Below are experts of layer 2 (counted from 0) of a mixture-of-experts language model. Rows are named router (the router's row for the expert) and show model dimensions 80-159. Each number is 500 + 40 x the weight over its row's rms, rounded and kept within 0 to 999. Numbers have three digits each.
Before each expert's rows: "comes after" lists some tokens at least twice as common just before its tokens as in all text. This comes from a sample of Wikipedia text that the model never trained on. Tokens count by the router's weight.

# expert 14
comes after: " ", "'", " (", " has", " It", " He"
router:529551534464553503479517424576445480460488462551521486436453522577547541471507421512480530473539491476448524452453538481495508427524550585518562422557470557465540470495524558475465534474545554448468444501525524533510442486462446570457517516

# expert 5
comes after: "2", "0", "|", "==", " The", "aged"
router:515543571522519527445547460517481486463449487512497478481462545526484545490539450543529521461543501517439534497473552501459533460540540553490529488522491470473545456496541521487513485481474557471435487514567529555505431556489474519520532468

# expert 13
comes after: "\n", " =", ")", " It", "\"", " it"
router:495539526414528492463555482543437463504500500507528524505521528525504480449560487467539521535524440419514511459449484490560502545505508516606474507528465579531489529453537514480507474441579544396454447443488478503522516489538447508497503390

# expert 24
comes after: "0", "5", "4", "E", "3", "6"
router:482418429522471475560450531434549529555521520485515526544496470458498446504469551436515450528480494514551481522529458493555443541457448424495440509486554473534444555531478488503508540539496480545565513504441453443525547495498507454474459509

# expert 6
comes after: "0", " ", "W", "E", "3", " can"
router:497430409463528491512433561442492547521564490486494491555544475490539453530436538481464442520438482464526486515562445551547467547447449433511465528488534491532436566545487476551487532559483478521532494495473477422488513465468522468455496507

# expert 30
comes after: "\n", "3", "6", " University", " end", " Siege"
router:576497529430456517443407526539446546494495490524468511450503571444492444465556533516486497478554498500497521499425520473508436587449556493471490559492531541511556467490532499519523501511501559441477500472472566484480516491538487442562508414

# expert 0
comes after: " of", " in", " |", " is", " as", " to"
router:533518519424508549510513489509494538452456497448426503517505494536521497563435539539433522520422456512462457444471544526474555440530480544553507392530471577450566514468526513492525507470579582503488458432557570528488550603488543523408437465

# expert 4
comes after: "W", "E", " ", "市", "π", " can"
router:468452454523484467542458557435546529525547510462501528521525453445517452470472511452503448523473489503520511565550477509553456527429428413502450526482533476550437518523454483538519502573479451540552506468463438425495554474481475454483466507

# expert 10
comes after: " (", " ", "き", "本", "天", "海"
router:491438450529482495546448559436530529509534547465478515534541426449491480502445527423525453535448447507533490539541476515550456544459441445493441492475541484533447532554480467498516529572486443544529522500456442430527550483514479452485483507

# expert 27
comes after: "0", " ", "5", "4", "2", "6"
router:466464490438510521530486546421536482493537533417481524536518484494454533486469533498508483504419466496529480524510489537532527498506492415534489525498441520542490584524442445542536487511481429535492521456478434435508546446496518470471473479

# expert 12
comes after: " ", "–", " (", " $", "/", " July"
router:514514468490499561528511562503489547507506446493512537547472467437480437513443525401426481544483436483503512533515483434479475502543424466521531518457507549503477525505457453539520489555527547566530496507414528501471516509519534523496538464

# expert 11
comes after: " the", "0", "2", " a", " to", ":"
router:480442485535496498528472537424546517563541471438513537536546484474518475516452527490482464533452490493528507543520455526527451540455464446495429508495565481560470557546446437519558509550436476532507508469499475483497540513513490448499479498

# expert 19
comes after: "1", "9", "2", "8", "7", "5"
router:551474491483559480548512557460487502517538484496490472419428515466445518533533490566486494544480434462501519449498489459539448547474451443549458485526542480512432547468460472434540532530461495560490490531485443423556501542534430492516540488

# expert 20
comes after: " their", " for", "s", " ==="
router:491441455530467470544463540438528546524548520460494523537541454462495477475467551457505455522430454497529508559546464520529456528462452449476469505474540488541447532535455465537525523555465442531535493485439450443517534489509518452485477527

# expert 22
comes after: "\n", ".", ")", "==", " ==", "==="
router:480485468491587442549450547445512590537449486528433468504443489523510534455456499455516492484522433431509494479480528463536512433469545460561547449505525548534536485450534520473491548544562499420468483489511491509551471559542443465442495440

# expert 2
comes after: " the", " and", ",", " of", " a", " to"
router:439435531568473426475476549481583533556533525527525570506435494438490486419552497499506436469517493557465505485510462503562507524516453448443533430532551501554497493536489447504480488571467483460585478475508461468569449483556468463581534481

# expert 3
comes after: " |", "|", ",", " December", " October", ";"
router:511495474460456448514406501478540500459429497480546425514535517436436520454529528519438468492519438476593457495560542534552503521464442500489464587523531518489435503535536479524492449532559473544544511537469514446454558464438436519400453544

# expert 18
comes after: "1", ".", "9", " was", " he", ")"
router:515556559477528545467556433560476443507444524538483493441447513514491485538547451541506568444512563507425482458468578461475507502533524535530531554533510509502533471475560520472482437453507522443482482560552558561498464483459454547491533503

# expert 17
comes after: " |", " (", " \"", "'", "/", "uc"
router:503504585474494501481549515538454434463482460554544495510504535500497521532539481543503577549539504512492455475482536473488477478548522568498518442551420504446514453416558519480517421488523516523448463527519500522500481515558527491540567428